{
  "d_model": 192,
  "balance_bias": true,
  "rope_base": 10000.0,
  "rope_fraction": 1.0,
  "optimizer": "soap_variant",
  "lr": 0.00364,
  "batch_tokens": [16384, 32768, 65536],
  "dataset": "wikipedia_en"
}
Below are experts of layer 6 (counted from 0) of a mixture-of-experts language model. Rows are named router (the router's row for the expert), gate (a neuron's input weights, with its number), up (a neuron's input weights, with its number) and show model dimensions 0-191. Each number is 128 + 32 x the weight over its row's rms, rounded and kept within 0 to 255.
After each expert's rows: a language model's description of what the expert responds to. This comes from a sample of Wikipedia text that the model never trained on.

# expert 23
router [151 108  65 147 109 134 166 109 119 134 211 139  62 134 104  95 109 151 149  66 148 122 119 128 143 100 165 145 153 120 153 149 100 126 212  50 121 210 158 139 153 122 105  96 154 143  88  83 134 160 127 126 127 132 149 141 168 140  73 169 157 151  95 134 127 149  55 128 125 151 174 175 109  89 144 112 150 113 149 121 135 109 173 141 132 174  95 171 178 134  92 163 188 144  85  87  83 139 160 180 160 100 100 131 107 130  89 170 181 165 137 122  97 134 134 109 134 157  78 132 139 109 234  85 147 116  84 106 141 142 112 206 119 159 155 133 108 147 131  98 182 113 132 148  37 132 131 108 170 155  97 131 126  94 157 110  90 147 176  88 147 116 144 110 123 132 154 119 164  94  92 127 165 149 100 159 179 148 144 138 125 141  95 164 110 155 117 155  76 151 105 123]
gate0 [ 97  89  96 141  86 101 122 122 125 144 182 160 157 176 113 108 119 109 127 150 133  59 138 167 111 153 119 140 115 103 132 183 101 178 188 133 162 131 132 179 104 162 167  92 143 114 134  41 157 105 116 169 182 194 110  62 175 143 124 161 142 170 204 108 131 145 201 189  96 121 170 135 137 178  92  97 135 101 133 100 127 178 131 120 167 133 150  88 125 103 110 161 135 135 125 153 143 140 104 166 115  63 153 210 140 167 123 168 128 125 199 229 179 174 130 161 154 128  74 102 168 107 157  86  73 167 107 135 173 151 162 155 131 106 141 174 110 131 123 129 163 103 109 167  98 139 162 123  99  83 143 103 105  92 131 114 150 126 149 132 103 132 138 144 149 173 125 125 122 147 144 132  75 121 120 150 156 107 154 150 176 137 104 140 118 104  88 171 137 146 152  92]
up0 [ 53 118 166 105  67 131 132 135  89  79 197 129 110 103 162 113 117 176 168 115  85  98 124  82 145  97 105  86 142 123 122 162 181 149 149 164 170 125 192 158 101 160 125 130 152 141 100 133 167 133 122 162 158 194 102 135 151 136 202 108 102  92 145  90  66 121  99 102  49  83  91 124 138 130 135 127 137 146 121 169 127 159  99 144 178 115 122 135 197 109  90 135 143  99 159 109 118 104 157 186 152 124 120 174 128 106 133 110  73 191 154 151 160 116 159 142 190 141  83 103 122 150 147 130  79 181 140 142 112 205 149 127  74 122  85 140 176 107 144 163 193 110 105 153 120 109 100  88 112 149 155 148 154 105  67 152 121 131 164 132 101 134  98 150 131 158 159  37 160 146 161 148 113 157 115 139 161 148  91 103 106 133 138 118 124 136 104 199 175 117  99 115]
gate1 [196 142 146  92 147 136 162 120 133 131 179 131 140 158 111 131 152  60 148 168 156 151  83 134 178 128  97 135  92 159 105 137 149  98 152 112 111 149  97 112 103 115 137 112 148 113 135 160 132 134 160 123 150 178 139 125  95 119  87 176 134  79  73 171 174 115  73 139 154  64 130 163  97 113 142 120 118 151 152 125 102 129 133 133 104 102 100  75 149 140  61 104 138 142 108 159 137 138 143 117 130 176 150 146 151 170 151 115 190 103  75 129  84 116 111 118 115 108 142 203 150 159 187 151  30  90 119 129 159  63 122  97 148 156 129  41 164 124 179  98 120 118 153 142 107 132 165 183 108  99 129 132  66 164 173 131 149 112  75 178 170 191 124 142 105 155 161 147 156  87  63 193 126 118 152 202 182 121 129 126 142 114 154 109 150 163 162 154  83 168 108 126]
up1 [ 56  99 113 200 149 113  99 161 118 171 101 105 158 168 137 188 172 125 123 102 132 137 139 150  66 136 168 136 130  62 126  74 157 109 136 168 113 115 112  31 118  59 162 135 125 113 135  93 114  86  69 167 121 126 166 133 150  69 116 141 132  76 116 108 129 174 160 159 129 100  87 106 124 151 102 131  94 126 125 107 103 110 147 134 135 134  90 175  92 140 116 152  69 139 105 158 145 111 113  50 102 103 122 119  52 109 148  74 109 189 176 135  84 151  88 143 128 175 177  93 109 110 121 196 109 109 117  86  79  88  92 130 197 114 149 119 131 151 128 131 156 111 112 157 160 131 100 127 168  68 129 126 158 168 155 183 130  79 151  92 120  65 178  91 118 128 136 146 161 113 145  85  96  90  92 107 104 132 107 116 149  96 103  88 163 113 153 110  87 131 129 154]
Description: Common-word suffix pieces. Inner and ending pieces of ordinary English words, such as tion, ation, ic, ity, as in protec-t, supern-at-ural, rook-ies.

# expert 5
router [108 118 187  87 138  41 128 161 112 135  51 108 151 129  94 154 159  80  96 218 126  86 119 120 129 138 120  76 150 166  87  99 131 152 143 143  90 115  86 151 133 105 146 118 156  92 156 140 137 134 197 121  70 149  91 142 124 153  84 127 108 147 138 155 142 154 128  92 173 150 158 134  98 108  77 158 119 113 172 142 115 148  86  94 145 185 115 109 127 156 124 118 165 106 132 161 117 144  67  90  63  79 154 109 141 146 137  97  93 141 159 129  74 121 102 119 140 169  25 145 120  64  95 152 114  87  70 110 153 140  94  79 113 135 111  49 151 149  86 105 139 155 116 139  95 127  82 128 149 108 177 138 158 126 132 146  92 120 120 134 126 110 103 179 115  97 117 161 104 165 102 126  79 142 157  99 159 115 135  90 117 171 127  42  64 148 110 139  83 118 171 131]
gate0 [130  90 180 111 124 166  90 115 152 124 207 125  89 138 116 126 169 173 122 126 116  98 139 104 187 141 147 148 139 120 130 114 118 106  74 106 125 151 200  96 123 106 141 104 114 152 117  93 201 148  83 116 123 113 144  95 139 103 116  94 170 150 133 101 103  92 159 176 144 142  82 123 116 133 196  89 115 103  89 158 167 175 152 105 156  97 168 136 113 131 111 126 147  70 117 135 107  55 142 194 183 141 166 123 129 134  77 147 145 125 104 104 125 107 165 146  95  75 160 143 129 133  77 135 131 189 167 158 117 141 164 150 201 161 114 145 140 178 104 172 118 124  79 143 128 125 174 126 110 112  65 125  94  68 127 172 132 139 168  89 107 133 118 131 143 116 115 153 101 109 190  64 146  70 174 154  79 133  93 139 152 189 178 192 143  55 134  79 165 102 123 148]
up0 [111 221  89 203 107 151 140 125 112 138 158 133 107 152 104 134 138 164 150 154 131 128 171 143 130  97 113 104 123 107 153 130  71  95  87 109  70 177 172 108 113 114 171 165 203 158 117 130  62 137 156  89 101  87 127 179 121  83 103 117 136 159  97  90 152 148  92 171 171 131  89  88 166 110 133  74 146  87 129 133  99 157 153 139 116  92 151 107 118 166 168 163  95 111  64 129 192  64 137 119 182 132 113 129  48  96  98 138 160 165 126 111 115 125  91 122 185 138 119 152  96 130 129  57  61 127 145 136 104  74  96  77 102 151 121 115 161 102 103 121  74 176 129 177 117 115  99 141  80  86 111 167 177 176 118 204 140 114 145  82 129 131 116 116 117 122 115 160 149 140 115 117 147 158 113 191 139 155 122 156 110 123 169 154 109 118 149 174 157 118 128  89]
gate1 [170 144 129 104 113  97 149  76 155 133 153 140 160 106 104 121 163  95 136 128  59  77 143  94 119 119 112  95 118 126 178  68  55 102 151  78 176  72 113  98 116  97 155 108 168 134 125 153 159 148 157 167 124 171 100 181 148 158 126 126  87  98 105 146 117 162 133 109 164 109 143 123 173 145 186 153 133 138 124 128 129 138 163 141  67 193 226 112 157  90 126 146 160 119 190 115 128 117 108 143  89 137  82 119 143 150 126 171 113 161 116 176  91 175 101 182 148 150  60 184 125  84 146 143 136 112  96 157 202  75 124 120 154 126  71  51  92 136 189 108 102 142 172 189 155 118 167 114 139 155 150 106 141  91  81 132 129 156 128  91 131 151 136 128 112 139  75 145 123 129 111 170 122  75 164  62  90 147 173 149 166 140 114 113 118 177 134 130 140 139 141 131]
up1 [ 84 103 177 125 120 141 117 100 118 121 169 119 114 125 165 121 181 145 120 100  91 124 112 159 155 153 130 180  90 142  93 143 122 158  95  97 166 120 194 128 150 119 146 140  52 139  94 184 126 169 107 164 181 150 130  60 110  75 169 108 107 172 101 154 139 184 128 120 111 114 114 112 146 125 189 123 135 105 158 106 187 212 128 119 175  83 162  79  78 159 145 117 124  88 121 113  77 136 147 133 191 187  99 145 125 149 113 132 128 146 119  72 117 139  91 106 140 126 127 110 115 162 176 155 148 126 201 111 142 119 124  90 130 117 137 170 147 140 157 189 110 152 138 134 120 130 152 142 124 144  77  70 140 153 115 171 170 108 204 114  89 174 119  52 136 115 211 127 120 104 153 126 123 154 152 147 166  98  81 145 134  48 185 115  91 158 188 123 145 144 106 101]
Description: Infobox and list function words. Function words and small numbers in infobox, list and table lines, such as of in No. of seasons, In, several, Born.

# expert 26
router [102 118 139 136 144 118 154 118 127 131 145 146 161 152 177 135 133  69 101 121  76 211 120 150 122 131 155 150  95 120 166 125 125 128 142  88 165 143 146  79 144 124 146 109 165  92 237 139 140 140  92 137 125  83 144  73 133 133 149  52 136  88  98 100 131 125 186  96 104 140 175 118 171  99 160 110 128 130 131 163 131 179 106 148 148 135 118 162 127 119  73  82 126 144  41 147 177  85 135 119 117  99 181 169  83  96 166  95 171 153 150 118 146 177 116  68 104  87 173 120 170 108  94 139  95 134 105  92 128 134 122 117 156  96 161 149 147 150 187 127 131 104 101 140 163  98 107 129  82 167 128 136 157  87 152 147 139 147 102 125  89 139 150 107 176  77 103 202 132 122 138 154 125 192 132 179 124 106  78 134  93 106 120 105 106 155 212 111 170  78 140  48]
gate1 [100  94  74  81 124 106 169 138 212 165  93  91  86 180 162  95 116 155 118 135  93 145 105  60 147 148  86 170 104 140 142 140 129 165 121 112 162 105 159 139 150  86  94 138  41 122  74 136 121 107  91  97 150 141 108  88 101 139 189 128 145 188 170 136  94  94 128 156 141 117 140 141 160 121 110 131 182 121 119  97 170 127 167 148 167 160 167 153 140 111 122 116 129 152 184 140 109  63 133  71 117 159 101 116  75  88 118 144 105  93 147 137 134 134  96 128 185 114  64 125 120 118 169 110 113  35 127 174 135 155 130 111 114 159 163 119  77 133 145 184 113 146 118 150 144 164 209 137 119 177 102  94 139  89 111 122 159 142 117 150 168 157 158  98 133 147  89 129 124 163 128 143  78  96  93 129 163  91  77 188 165 137  61 121  93 101 117 184 124 171 140 139]
up1 [ 77  89 115 142 126 202 109  52 108 160 149 105 139 200 122 159 150 130  75 150 121  99 134 109 151 101 122 157 118  70 101 110 141 116 131 117 113 154 136 125 129 140 100 144 155 144  91 159 174 112  82 160 147 125 114 187 128 193 110 142  97 148 144  51 108 121 132 188  99 148 150  82 141 137 125 126 114 129 223 136 102 132 125 157  80 123 110 144  92 190 135  92 126 102 135  83  97 103 164  71 167 140 120 179 144  95 106  85 156 119 118 127 115 125 210  71 103 142 110 145  88 159 135 151 165 155 157 114 127 147 123 149 126  91 159 159 119 100 164 143 102 124 107 117 170 101 151  71 108  55  79 151 153 191 116 164 146 130 123 139 129 128 149 128 174 168 120 123 164  99 144  96 147 129 150 175 128 146 166 120 206 135 112 163 147  89  83  63 188 203 119 162]
gate2 [179  70  57 122 129 123 157 122 130 128  98 169  58 134 136 141 196  98 120  88 192 185 104 162 138 143 115  77 158 186 154  90 103  88  99 118 125  99  83  89  77 136 163 148  95 123 171 147 141 116 114 104 146 134 107  69 138 182 104 126 148 125 150 153 107 117 128 105 115 155 130 102  96 183 120 137 130  92 174  63 152 106 182 160  62  81 171 106 196 132  90  77 141 170 119 143  50 122 106 132 114 113 103 176  86 137  94 139 154 143 130 117 134 183 149 106  78 151 103 159 101 188 167 151 120 179 144  68 139 169 159 132 137 161 149 133 123  86  91 151  91  77 113 128  98 135 124 116 133 135  99 169 126 126 142 111 173 131 205  89  80 128  92 118 101 120 145 161 136 148 131  93  96 194 166 138 166 168 121 129 114  92 152  87 141 137 164 117  92 135 126 138]
up2 [104 141  87  79  57 149  96 128 159 138 131  92  79  84  63 136 118 163  97 160 101 143 102 182 100 141 138 125 155 171 200  99 183 146  75 125 105 101 135 120 126 114  56 139  97 100 141 109 110 130  86 134 121 133 117 106 162 135 102 130 120  86 137 153  77 113 127 107 111 141 138 145 131 122  99 130 114  73 153 108 163 135 149 162 121 156  94 136 172 191 150 158  95 179 128 197 151  82 124  91 187 111 192 163  79 126  60 159  79 132 177  72  99 109  96  93 126 148 156 122 151 169 158 185  87 162 167 189 138  82 125  83 154 147 142 109 160 110 131 144 143  89  92 159  93  90 157 132  89 166  89 138  99 202 140 136 189 178 134 126 144  82 137 186 152 120 144 188 137 114 174 114 136 102 124 160 156 138  93 158 140 172 137 129 108 112 140 122 153 174 141 130]
Description: Word-start consonant clusters. Opening lowercase or capital pieces of a word after the or a, such as s-abre, stre-ak, r-abies, Pr, Tr.

# expert 12
router [135 156  58 157  73 168 129  91 135 153 152  89 194 162 115 105 125 145  81 126 135 153 147 108 191 127 127 177 118 186 128 158  87  76 105  82 107 135 155 121 112 117  88 123 120 124 182 101 139 126 137 110 110 146 109 118 104  96 113 117 128  89 137  88 133 142 175 150 158 108  96   0 191 103 137 162 147 128 143 159 156 129 100 105 143 118 120 161 175 151 177  74 139  78 167 127 178 132 121  93 119 132 134  89 190 110 144 152 169 123 124 107 129 137  45 145  90 144 163 143 169 174 141 125 121 215 113 134 195  89 135 101 134 119  90 144 136 138 137 109  82 130 110 162  89  77 122  84 157 166 124 122 117 112 178 114 179  50  99 122 140 171 105 104 141 128  95 162  68 120 126 104  92 116 108 123  86 126 101 177 164 140 172 116 150 124 121 176 117  90 131  98]
gate1 [129 166 182 104 131  91  94 152 130 107 111 200 143 134 144 122  53 104 126 161 189  45 102 136 139 129  88 132 101 121  96 101 131 147 142 124 173 130 170 107 118  79  89 123 151 125 112 141 160 123 117 102  97 149 181 169 163 130 125 145 141 160 113 122  91 110 125 167  61 115 124 140 122 158 147 123 129 112 152 150  98 142 139 145 169 159 152 142 118 103 175 130 152 125 111 122 107 218  90 101 165 168 157 116 160 114 145 101 117 115  64 109 146  99 102 109 152  66 101 126 123  81  89 213 116  95 111 129 130 129  67 136 130 116 143 109 152  91 128 139  93  84 117 157 186 169 139  88 190 157 127 117 111 125  85 163 184 134  85 149 114 150 119  85 136 135  90 123  88 204 126 125 160 137 229 176  99 145 108  54 102 155 186 127  89 149 117  86 141 120  53 139]
up1 [145 101 126 162 144 155 153 165 116 128  86 149 104 188 103 121 147 139  87  98  59 162  91 158  79 111 162 136 122 122 187 152  46 168 109  92 138 178 128 104  79 106 102 101 104 115 134 115 115 127  93 161 100  67 110 125 120 109 183  93 114 111  90  84 117 204 130 135 173 167 160 155  96 154  79 137 119 168 209 161 147 123 165 147 135 110  80 146 107 117  70 207 123  91 144 104 146 102 166 111  69 184 135  76 106 105 143 161 150 134  99 169 123 139 102 101 121 178 140 157 145  74 185  80 137 139 128 100 133 133 138 133 125 109 187 122 131 110 131 150 149 118 134  80 162 177 133  86 146 132 108  81 153 116 151 101 157 112 231 124 170 129 141 175  80 157 136 141 108 153  73 146  91 106 101 136 128  74 112 137 132 112  94 100 130 130  97 164 125 162 146  79]
gate2 [173  88 157 173  95 165 119 121 116 102 104 129 121 182 134  86 169  97  54 212 136 207 185 124 112  93  85  88 158 116 196 187 139 111 148 124 121 132 178 130 154  65  78  99 144 144  92 104 165 143 111 121  83 125 148 101  77 124 140 123 135 150  84 125 104  93 210 138 125  98 175 106 132 149 112 144 102  90 162 139  73 116 180 185 111 173  93 153 146  86 110 106 202 162 137 125 158 144  99  90 131 147 115 114 169 140 192 100 107 135 157 132 153 157 112 171 131 103  55 198 148  93 149 167 109 115  84 158 150 123  97 187 132 131 126 137 111 182 109 144 164  99 136 149  70 182 150 124 132 124 138 142 122 146 106  84 141 158  73 125 136 120 151 141 116 125 105 116  98 167 140  88 125 133 153 176 114 110 107 125 155  95 151  88 141  91 137 169 134 133 105 170]
up2 [ 71 142 186 139 155 101 105 122 166 124 102 154 110  91 160 162 128 163 152  90 168  72 137 169 119 104 119 106 147  98  12  87 109 154 162 121 169 142 128 134 109 117 174 108 130 116 151 100 113 135 156 126 146  88  84 131 153  56 150  57  91 174  56 174 105 123 115  95 140 102 125 142 155 106 135 133 154  85 145 120  70 102  84 107 120 168 148  90 121 121  98 117  85 133  92 124  69 135 143 137 125  58 180 117 158 152 129 170  97 137 113  96  82 120 159 112 121 132 109  99 136  65 147  47 107 108 125 131 129 153  96  47 153 194 155 139 108  95 137 140 126 113 156 101  94 140  68  21 115 179 113 100 170 153 128 181 108 153 126 128 114 103 109 129 132  89 189 121 144 111 157 127 167 108  82 159  97 129 155 107 137 147 117 147  91 145 140 146 148 160 134 124]
Description: Single capital initials. Lone capital letters, chiefly middle initials and abbreviations like John A., U.S., and first letters of capitalized names.

# expert 8
router [132 103  96  96 135 112 120 167 109  72 141 108 154 180 120 166  64 128 156 181 182 140 126 117 127  35 102 164  81 154 137 128 112 127 104 160 200  98 151 111 103 126 133 170 119 136 168 140 131 159 166 122 162 144 131 123 151  76 106 151 107 191 143 160 128  95 124 147 160  53 137 100 105 103 107 110  63 117 106 194 161 116 132 182 138 105 181 162  85 187 161 146 107  99 126  99 132 125 173 118 101 158 138 114 132 105 124 145 107  75  88 126 155 156 100 160  67 132 156 133 117 156 128 114 163 205 130  68 116 116 131 146  92 143 121 155 124 146  94  83 107 127 119 197 101  81 123 143  81 193 156  52 124 108 136  73 106 114 122  90 172 158  86 153 104 120 129 143 101 163 123 152 166 165 160 133 102 118  78 125 132  94 153  86  91  88 118  93 169 182 170 104]
gate1 [178 139 141  94 117 133 125 172  80 121  90 157 155 150 140 153 161 144 116 125  89 148 105  81 115 128 145  82 114 156 116 108 140 121 134 112 190 105 127 152 112  88 147 102 134 105 166 158 113  86 128 154 154 165 102 130  79 180 155 105 197 179 182 115 124 122 127  97 145 158 158  93 177 141 145 101 171  85 101 227 103  91 142 139 102 178  95 126 119  81 129 121 139 115 153 146  90  62 128  85  93  86 122 120  77 155 130 161 160  74 139 179  73 100  94 179 126 141 128  62 137 126 148 106 133  93  96 121 126 110 180 113 118  34 150  77 123 138 112 208 197 153 105  86 136 129 112 143 179  91  97  40  80 112 127 148 167 112  59 109 159 128 146 102 107 118 147 116 129 177 149 138  99 149 138 139 137 152  90 123 174 106 116 128 140  68  90 131 122 148 121 125]
up1 [189 122 172 148 130 109  97  40 139 139 156  69 171 106 156 124 185 148 155 148 174  82 156 107 112 164 132  62 102 166  87 146 145 118 107  68 148 141 172 117 111 101 164 110  87  62 160  83 142 147 176 148 101  98 152 104  95 154 183  62 124 130 115 119  73 131 141  91  89 149 169 126 123 105  91 101 157 108 130 150  83 103 141 183 129 156 106 128 119  91 136 130 139 107 114 180 138  96  65 127  56 120 139 169 144 132  51 134  79 171 145 149  96 127 113 172 110  82 113 150 105 151 114 110 131 131 137 148 132 136 122  89 138 152 140 112 159 142 134 120 134 147 166  93 149 156 116 115 152  92 108 112 123 131 109 174  43 176  93 146 128 101 122 122 186 111 203 190 101 181 116 137 143 139 119 143  93 147 162 204 102 114 150 126 116 115  81 103  55  92 130 120]
gate2 [ 76  87 131 181 133  88 144 117 120 125 178  98  91 136 117  76 128 149 182 154 110 106 135  79 186 122 146 140 102 125 203 117  98 100 103 109 102 139  97 153  82 115 199 183 174  63 110 102 108 142 135 124 130 106 189 152 156 117 103 200 141  99 145 103  86 107 117 149  92 127  98 189  92 138 171 179  92 143 104 124  92 137 133 160 125 131 101 136 109 118 118 159  63 114 125 167 103 118 134 101 113 168 104 173 101 128 128 179 123 140 103 137 182 166  94 153 131 122 126 141 136 152 199 141  94 130  71 127 187 156 112 153 155 114 174 130 134 208 139 109 130 196 146 164  99 113 149 175 144  94 126 122  80 154 152  92 140 177 170  41 175 129 145 106 118 156 157 127 136 192 194 153 168 142 137 138  85 144 177 189 123 140 102 120 135 112 123 143 113 169 136 145]
up2 [ 55 121 117 124 111 168 172 157 148 128  41 133 154  90  84 146 154 147  97 133 112 104 129 121 152 110 130 113 137 136 142 138 128 110 144  74 115  98 131 150  94 132 123 118 173  98 141 154 110 108 145 107 120 145  96 148 128  86 139  93  39 117 112 106 119  90  71 109 105 140 117 130 100 122 117 120  43  81 136 123 102  37 132  97 159 159 158  82 104 166 139  46 168  96 118  98  40 131 110  42 133  90 109 136 135 120 154 109 126 117  55 137 131 160 140 113 128  74 113 151 148 157 164 142  90 132 119  45 178  92 127 151  99  77 112 131 165 151 152 115 172 138 160 126 190 186 127 199 157 132 151 166 138 120 111 145 113 118  92  67 101  91 146 134  84  99 163 118 157 175 134 112 134 147  99  88 132 166 153  76  95 125 139 141  89 155 143 143 110 179  95 132]
Description: Table cell separators. Pipe separators and commas or semicolons after cell contents in sports results and schedule tables, e.g. after scores, arenas, dates.

# expert 54
router [134 248 131 144 118 130 122 116 103  94 153 134 187 139 196 116 132  87  28 129 138 121 143 187 120 130  52  85  72  88 123 171  86 120 115 117 154 161  60  90 108 109 167 144 151 144 124 169 138 117 186 109 133  89 116 134 146 132 160 111  96 108 123  36 116  72 123 213  94 119 111  84  95  62 119 116 147 117 152 163 152 106  96 108 186 100 180 129 105 143 153 141 136 138 112  83  95 117 116 174 131 170 126  88 120 132 137 109 120 117 180 158 104 154 117 116 142  99 137 115 137 177 160 154 106 163 150 133 144 163 125 175 160 164 119 118 145 131 125 133 131 160 147 152  98 143 157 165 152 176 136 162  93 135 120 147 141  74 126 144 126  92  88 153  54 120 166 153 110 203  90  99  80  65 130 156 152 162 124  89 131 125 131 138 150 148 150 126 130 155 108 135]
gate2 [ 87 172 149 122  84 161 142 128 136 133 144 122 154  87 191  93  97 129 155 155 111  85 171  90 114 123 145  97 166 148 118  89 127  92 181 171  88 160 154 119 182  88 139 178 108 105 107 119 114  84  56  92  26 189 104 127 147 122 211 142 147 141 107 104 162 136 140  90 125 161 119 161 170  86 113 122 186 144  83 162 107 145 144 114 158 190 114 124 118 163 117 130 133 109 179 160 157 145 128 159 168 124  89 115 123 125 175 143 128 116 156 125 136 120 144  98 100 132 138 143 142 163 136 132 153 107 108  81  86 164  92 100 161  88  61  87 135 148 120 126 152 163 118 160 152 168  90  81 123 120 127 112 160 179 138 129 129 165  96 214 126 145  85 136 132  68 123 160 140 154  95 163 155 177  76  77 135 129 126 171 137  93 167  88 192  91 130 103 136 110  51 129]
up2 [163 141 144 118  99 119 137 105 161 138 122 145 106 148  85 101 126 134  91 145 145 194 161 189 155 169  95 144 112  80 147 134 171  69 124 141 188 153 117 147  61 132  98  85 158 183 141 126 130 114 126  99 155 100 149 108 136  95  52 138 157 103 102 168 101 147  74 129 158 146 122  76 169 137 169  71 102 128 145 101 107 103 110 148 114  87 129 137 130 110 121 145 126 133  93 101 142  65  89 127 129 168 126 165 100 181 136  79 143 121 136 138 124 123 134 177  82 127  74  91  96 131 116 145 125 197 117 125 170 139  99 129 136 166  66 149 127 113 139 148 151  51  46  48 144  81 162 120 122 123 127 156 109  68  96 133 187 128  90 115 111  92 131 116  85 229 128 107 136  70 132  68  80 153 156 126 105 187 166 101  98 140 125 139  92 140 155 113 149 136 172 156]
gate3 [146 155  68 120 142 115  54 102 104 123 120 146 171  73 173  80 161 153  98 131  72 189 121 137 159  68 104 144  95  85  99 123 122 135 234 135 120  89 143  98 122 158  84  89 143 158 112  69 129 133 123 118 161 164 112 116 103 127 157 138 152 125 151 162 146  88 115  77 114 132  93  53 165 126 156 188  76 126 155 139 160 107 109 124 114 154 170 150 176 126  42 116 103 140 105 161 182  87  47 122 101 151 146 143 117 118 115 106 155  90 136 121 106  98 130 146 158 138 124  94 164  61 144 106 154 129 179 156 148  91 173 152 146 169 128  99  98  85  86 114 120 146 130 138 124 154 141 107 150 136  97 141 143 155  60 161  91 103 134 133 111 155 150  96 155  43  75 133 121 156 128 117 103 177 130 125 118 150 129 121 135  58 174 160  95  72 165 130 158 110 108 116]
up3 [164 150 151 118  77 111 148 116 164 140 160  91  98 124  83 183 145  59  98 110 194 173 125  79  77 148 101  70 137 134 135 123 103 134 110 104  78 124 122 103 163  93  84  89  95 116 128 127 112 102 116 204 142  93 162 159  85 145 139  81 150 165 174 144 149 122 175  80 139 100 145 154 139  75 105 154 201 165 163 164 151 122 145  99 171  83  87 196 138 149 101 136 121 115 120 144 106  98 138  88 131 134 167 166  53 148 171 150 152 142 104 149  86 154 125 116 192  68 150 119 146 155 176 153  99 110 122  68  64 141 129 175 146  68 186 146 119 139 106 163 167 185 132 152 138  97 132 116 112 120  71  95 105 137 130  96 112 130 163 166 101 150 109 148 105 164 136  55 107 178 139 153 131 109 127 154 152 131 131 127 124 121  81 145 104  75  87 124  99  77 122 155]
Description: Opening parentheses. Opening brackets before dates, ages or clarifications, e.g. (2020), (aged 86), (formerly, and some articles the and a.